From a checkpoint of a small mixture-of-experts model trained on Wikipedia.
Size: 9 layers, width 96, vocabulary 16384, 17.8M parameters.
Experts: 80 experts in each of 9 layers, 64 GeGLU neurons an expert, 4 picks a token, a softmax router.
Training: a variant of Adam for the experts, 357M tokens, 6082 steps.
Below are experts of layer 4 (counted from 0) of a mixture-of-experts language model. Rows are named router (the router's row for the expert), gate (a neuron's input weights, with its number), up (a neuron's input weights, with its number) and show model dimensions 0-95. Each number is 128 + 24 x the weight over its row's rms, rounded and kept within 0 to 255. Numbers have three digits each.
After each expert's rows: a language model's description of what the expert responds to. This comes from a sample of Wikipedia text that the model never trained on.

# expert 0
router:137148132165100114098097110131134155092126093154130148106149118114155140170110132100164159184105159141118144112110127112161107101155112146112125160102105151105152104172100158148118106087144095120121091172161127150108136124172141132127141097108088157150168121115135138108127148160130158138
gate3:119082137150165167139145115092077129150084103122157122083078146124169087099147121120146121127145125136153121124117173143124130118127137104154159128099104116099081156106116137109079113083177109172145109117144123117131127129112147146130139109155130135109153133148157118102115113162137148163
up3:172143090101102175129157140137136120135128148108143137140107114108142132140142207121161146113140121153120145147150112122075135146143110079133104166146141122179158134115170151122137141130114155119138130103105122102080101115160081082108110152128114137131161101118115083117121147110117134104
It responds to: Digit pieces and decimal parts inside numbers in tables, infoboxes and coordinates, such as .5, 00, ,000, billion.

# expert 47
router:118107154110083151127151146163108140122110116127108153146132150186135109093099122089135094105067163161133115152128089100160119126122117087155136136164134119145127142175152115131131161119097149163132095136162110097164171153142108133099120143119148128129146104108141099127128136086168124123
gate2:111119108141122099194114129160114172169111108107154108128145153139128125155158158131135118107106172133167131091155152073123156113110152139152139148152151164160124131092099150121080134122117131137127093120129124108126086140130136152125161088153105126115142072135164144143107131095139148153
up2:126109153196126080122142154167177115122076131168129102133150117137143148160147107148119111100146158153144131125152147131151126134133144156141104138124125157105151118120139148118153124134100116155171069114125105119116105074111097143113078129153107073108131158128141151148145109131146107137
It responds to: Word-start prefixes and the next piece of longer words, such as un, re, ex, inter, non-et-heless, d-iss-olved, plus Thai bytes.

# expert 7
router:174152164135110155115172125134134125110102113107127142121145128140153144175152144106125106106158150166127125158171098105144080136130140075072146134142125127133103133074150131150098122149145145122169085104096140124128122128137136074129112089151129164119158125154127138116103165109104137105
gate0:104149152109134166128143148125149143106101125169064136131138137119149119120175097153085141125168122115131134084098124118089122114105097121165134090116077141139107105115150101132142122135139147116114159124115137080146138145117110130109120145117166106168079126136131212135122127137118123106
up0:100121145129136139138118125128116136175188178118148117151171090108122112142077096117113153152127127144132136180133118116136127120142128169149098176169189144122126118133117139128142081107104134135105080152138115156153141132126134107114131112097117127091140167119125115104154178120159154120
It responds to: Degree and reason words like so, too, very, because, plus pipes opening table rows and word-initial pieces like wor, prepar.

# expert 41
router:152105138131142135130097150090160091088080139133136145119123131155151126129134088133102166121124151119118144102153103068145082140141151100155131096116141107122128155103160097138139166095159142073133110126135143102158169104140151132144125145151123140133093099109153135186135134116098160151
gate0:123148162117088113148135136169135123127105140103159072056135142115110136104149119126137160181170149109165124153129130145086144137114092149106153117108114155111128152113175147136138170095152123128136118139141124156137138124148116150167110104120164076118151101120084146133109100137121142117
up0:080174106139122108166112125153122108097155137167097119147121108132119122119145103177135146139151134140147100108101087105149107111137101129107131103131171117131102118083128120117174125145124135097141096083148089068119134110129123114150125193149137144136149115133144183136124140089129136151
It responds to: Articles and possessives before a noun phrase, such as a, the, an, its, their, plus list dashes in infoboxes.

# expert 8
router:120127076132148167097147157148128082082115104160131138140140143127119149147111133114111131116189146128121116152147132109150130155134096107095129148088112118117132126178156121160111131112137080099128122074122120100147121135164098123169137138152113121093136119110110150098088125161117191139
gate0:151115112151160128133135118123113146171117164131131130177140124073135138151118091136114105145111130100167112105104133170111111155102113156093126125111142104155106132098119144109161132120145150127114096133154119120126085146131166157171162148133108131147116177120072179132123065124114145152
up0:139131165141158123116146135134088121099145132118093147109105102151139074141131130148169159103113162133161121140147109132113180106147144200114090116092103133148129103123158114166102128138139097089142097181137111125144087151140175131115129130151118122136143126144122097115152115097127143166
It responds to: Determiners and quantifiers after the or a, such as same, each, every, any, this, plus mid-word pieces like iz in organization.

# expert 34
router:158112141112072135081177099139081088108156108099121150166093128142127099148159139118130146107098123115144149133133147148139120097150167091067109151144097104134179130137110158128152116109126102153137129106109106156149120124152126112143102128127145170115130103145160108119140104144123173145
gate8:120133117153137085110097105134150121111121122127151155165132142115134133092112113100098123123135113165149118139145156138052124080108144161100127122140099123146101122093135121127111141169107155111119177153097107173103128096138126138088131119087106112126102083124131119094082149137127178149
up8:139122083115141126140142120093117147103116168163148174129122121137128108161121090132126103092114112134167078161137119146117129145111149155091112112134139140156160136086092107101113137145091107121110149112133086148067138065110147111114115159089107145131131115103120101113112161103129156152
It responds to: Empty cells, pipes, semicolons and zero counts in statistics tables (Apps; Goals; 0;), plus reporting verbs like said, stated, claimed.

# expert 1
router:089107133116123107125097116154099143176077121142182137091129116140098129126144141126140130124115129144143148130143123112119105133157102122088111107099149108125144140093161099128164131155129142158182115082119137150094134135160104180178162152085117134103132102136148154124108120120116096177
gate4:162134152112132115169081156114124122154121129151135148136082156129112166106124122136115133170172086119121130136119146068158108137132106111101136098141116103081158116083138115115122120117137148103178101122104107136153165161103128091120131162123112140109138130120136117152155054113112127151
up4:093102172105135104141052192142135118102140113129146100121144140134111088106176108104119166133143077110107127173130170107103101163141119122128092089137127126152141111107149164112119102114129133125130128109106088095125143165130129115120146138116137160093123109124146106167113141119113116112
It responds to: Past-tense or -ing verbs of roles and appointments after he/was/also in biographies, such as served, named, played, appointed.

# expert 21
router:078128118106104085114154100154097123113126084163181121104142113128099145100114111120129167151146124113136151109161147140152109112140125135114119148138125077102098182130125145162138145094150159153167136133092147130125158124116105132140158111094102104119157088098104108126093161156096120126
gate4:110134112150133125099118104136170143104122146131117193099135112121124146125121155130145127132131116098132122086117109115099173118120104112152094127167135126105183124078118119131139131071126076117134161114151174164063151124077133098154142106123154127138114108134108161139142099136123146132
up4:097117128075169135117148133131091118169171120126130109134143144095133130149185092112130140128114142069163110163129158137141121143133202122124107108111123140122137128127140172122108147111099163127109148094125134114159087141127146145143155091156118112100136127119104085123146127110101095087
It responds to: Action verbs in plot or event narration (led, took, forces, invites) and the pronoun or name object right after them.

# expert 30
router:138126131104122130128146076134125165133093135113161126143147139120123122138154135121122138118145123146144155156149132109118098125191067139078100169126137156105154121156160132131155083172110168109146116152089077143140064121154119135143107109118114122117149104135153117105096118119107166143
gate2:126106165142173146151123141128205156144120181157171119176125130100123141113129113110116173125156139134126130145116101122131102116129145146152103116145133141140140105166134103121136093102163138084099128148090094141148124089141125192116114102116089108110141145131135123129145088136128142091
up2:125156138154095135140100142161109134129143152101076130126140144164123122099099145112100146111106114142121134127114134124109148129126124141109106148141099045152117133121119153123121143158123115134155133084143129108157081163141125070145151078133113134154144114092099113183148169103103094147
It responds to: Past participles and -ing verbs following a noun or auxiliary, such as found in, located, born, operating, recorded.

# expert 22
router:134123146161113150181162116154117099118139097090110128152209152140123125158116110113136083132128189180156128131154107123140122152136135112102115179180116106145107128122131106098120154146153115149103137133145110129138098120171117134132154108144178108121115115092145110135139138136140156124
gate2:118126157111140164161139117142086148108171175141119138128164157117122128135128109146116152124118108105133102068076130117158175109083116151148098127133108122174108101142115122145158102122144082147129181145149111150097092191103123144131127124123132114108148142126148122146130138129107112089
up2:139163142089121143155156110130121114110131142130108103137161126109157130141150140166142153151093118078158098096084119125109136140122150159116097142143112135150071106138123122162142101128110142137117100180160129169137076147136091131104157174122099126090113114116147105133122116134066124116
It responds to: Word-initial Latinate stems awaiting a suffix, such as rel, arr, ind, ident, exp, in running prose (arriving, relocate) and in place names.

# expert 37
router:119148151141158077109123157120156143116141094154103109102138098123086139143162158121143132156094120130119131129153119082154138121158114149117098168099120147161136164093116167152142136141155159073124148134143123111163098121159100146130144121095105165120153105153133186113115154094147134138
gate0:080094096121107110137154146119118117096123115146130139130166132095099114148197132131157159114181112136149115162117143063124139092129130136101134143123115112090136098115135151109106150110128149125106129069149156116136141154141107135108142104126109171148129172146128153138154135183133154135
up0:164152126104165117103083148106157118160175156168146177161118132112146129093096139116085139117125185089114141120131119117151117120127088106154167108144148124129087169118116116150129120094108123120157109158082111156133129115126159116099109124139151083148159117121083115144135130125133120123
It responds to: Prepositions and quantifiers in running prose, mostly of and in, plus between, across, among, over, than, many.

# expert 44
router:184118081091111168143119128151111121080143130124125095166121129123161140113117147116150108130144076140126137128137118169143098179176166103146107183114145103127167121134094110158158120117141116170119114107129168150125112151176140142141102118131109144118148111112145118111138111155090135130
gate2:121131111117124139117107128142135144125115135116135095143117136153066120150137134139157113149118108162135144146100101109073104128107130144203106135127133097078116120129133087115124110106078115113174134170170143152141101159111145161119165157106120131114106152101109160126113083096116155104
up2:125073135123125167136097140114095138087143150117076123125156140122124177133108093145137148142126090160094093131109111143128096139141127165127124151117157112100123100094118090106140112070105127138126099154150145136175120158119127160093136154140106173092121129099081123157113112127109139110
It responds to: Pipe characters and |---| divider rows in wiki tables, especially the pipe that ends a row, plus semicolon-separated score values.

# expert 61
router:130086144117140095116124118139118112158106110131114090174122126157110138142096127131141126110177166093161131088159128147132096124155154154102124097108092137137150159123107121176155155138169105113115096154138145117129122094142123120161150178083112152131155115106163148129122134079102159156
gate0:103124142132123129135145094126111132166146132125117128111176136127118157095110140123142130104179167131107136150112181121104161130148149072112145083138158114171091121190126124135138100112132118103122146148126149104116162116115098150070131132101125094110118180126141083179135127128136131118
up0:119100154142158099086153149165091146147125122126138118135130131157124119141068119145130136149148168112109088088127132132127129110156170098104186102139155113135141136173138107125134098190151110092145145157150167131154155091111104128130122122080134130127139157099154120108143116118116105158
It responds to: Prepositions and verbs in sports and award text, such as won, awarded, received, scored, and of in recipient of or winner of.

# expert 39
router:079126135129160135111110106122166131123164091145117177130123144142159128160139131122127092120153150105130107187153139120153111094131121165107125097122096155162125140153083151119144116146165075114091082124152069125109122134120109144115097101149154135122109140120133153140137178161134136113
gate0:112131133147153173112125110127144165152102142105097130120133093149107143112116094152153144157123107113109108144120120107145072118123126136136059091134152135147124115154121146198147145117129083082133162121146130081128105155121134125128131065115131125111091128117151102175115126144136125165
up0:159101095120102099130142159085143102093114135126151128095112165138158111170128141160129145156110117121150142132133111127112124126117170136085137185134074096119114107139148104075128117142119161133112119184147124203140151109135134128139115131126122174156151120111121133111164128092137108133
It responds to: Labels in music chart tables such as US, Albums, Billboard, and chart-body acronyms like FIMI, SNEP, plus units in data tables.

# expert 3
router:148149144092114146144141124122142112089165088117145175135152171143116134161117093101173101135132100124158120163115131172102150152143154115087128163095080137124135129159093149151120116119123121147127151150139096159100109117152166191150148134106125131123146097114136095142129122148094146154
gate0:141095122128133122105086102159133115139125153101097154188149129139123139150139114105137141137134079102125113152119148104124130125106144084157113131176136125104110152111146119127164122138067125064157098135122121096139076098136160107085139130163114100096113126120109108174114144121098119115
up0:120098135097150143143154123120152103148131146101125091132146165125130119144134094153140202153150095088144079115100148136135152130111150149122137133160117093122109120113152104122145132112089130091131107180092157143116095095140181150122134087139108118114126157128107087166094115134137123158
It responds to: The auxiliaries has, have, had, having after a named subject in biographies, plus blank cells, pipes and percentage endings in tables.

# expert 16
router:132106118106077117149143127113102142133148104183111121153115183141193098083126150096119128133148131080108161085108139159129149141101103108152153113131110107141130112145125143120117136175143126144110102126125100135148130135157125177165125081104118158118133140093145092139131143152090142116
gate0:148079125125130118114128165127119150094084141155118148113133094120116109086122132129120116187109117148128135145132099140147144153143126141121146098144122136097148128099108118081103137137138128112136116097141128135088157122095121151104073157107104168091142156198122125130106156086137066120
up0:126109125091122131116129129119131138150156149113130084168135078176123114175137147149132132119146157120152141130150097148127093150087126151134076144122136103137112159117165128135099129126101159091093130081166167131142178097109124103171130128151131122123088163151119095132121098119130169150
It responds to: Digits completing years and seasons (1971-72, 1986), ordinals like 19th or 1st, election-title words after a year, and Thai-script bytes.

# expert 57
router:155136135131092126101114109088125134089127106135109115128112145149114113164149142095173136162092130121103133102161108091112103136164061146118137162149093140113130118143153163165133175111135137137138111114117111157144094136158164160099137089109107087145152095116132130139114142087124159159
gate3:129156140130152152133109138096137111115107133129135113091159094144084075119119106170152138074184115157107122149127087174112149133103122122120106113154141093143125134142088135125102123125151152115147142095140162100111116072113141130116166137089089111110098127126100148164144140100127098144
up3:120093120162126107144141126128123150116129142142071132192117126124160177122116114131112141164126133136168119096131131126153143090142145118120116111094139159138139092073165136136105169131104120117113112166110078145104113173149099102146089140154178137141125092128105109139097114128131158097
It responds to: Forms of be (was, is, were, been, be) and counting words like two, three, five within running prose.

# expert 24
router:178138156160128164112137076092138107111142124093131151114108138168094108151093141118134098139113113132138140130140113102112137155188095130096095145161107125101134102120153101145141167127145126152131094093109125176101082173139143144146125123111125093135133089106106104140111133095115150152
gate3:137107155142138091136116112111154151099142099135141176164139136130110136107105181109113185138118098133165113067120167100112118155151182124164158127147164139148139132128125118118149129118140105110134162112130152137139127087141111144094146116118124145089142086124087111087149158102136147154
up3:116093107118087156087061131128141125147115132113078124143112130140134057156121109165101090136143136131075094120131095152151117121103133128102134146120139106115083073108078140133120129149133114118159121104129146114065112121111121140138123178111133114132112129145117126127134133091149134127
It responds to: Forms of be such as was, is, were, been, plus became, and adverbs right after them like officially, formally.

# expert 15
router:142155117122110090109119132102123167100103108146130120134117089140162126161128140124111157194127102137124091097117100129142107132153137152100113182114127155133114132154105179155123165117156103142099122140142106101081105152157130093122091098169112158126121104128169129118178128143130156106
gate1:125118082132136143124112106131137123111122113117134119140137141101176100077108114123116111123144090142102113100141102139128109149101112137129060103165142141126069099093128101090096134149143148139140162122107152127144098158103102155115176098145155124152106106177096129165150124111157160139
up1:130174139125110155126143148138119138114153145112121080117146138164143149149136103129133100125112129131172135176108172101117145127128115137174199126123083142097117149169162178150132109080128092136123104102146128130127142090135169138135076137135098120127100159122144158134100101133131144110
It responds to: Digits in coordinates, statistics and table cells, such as 44.449528, °N, times like 1:00.96, (aged, plus stray CJK byte pieces.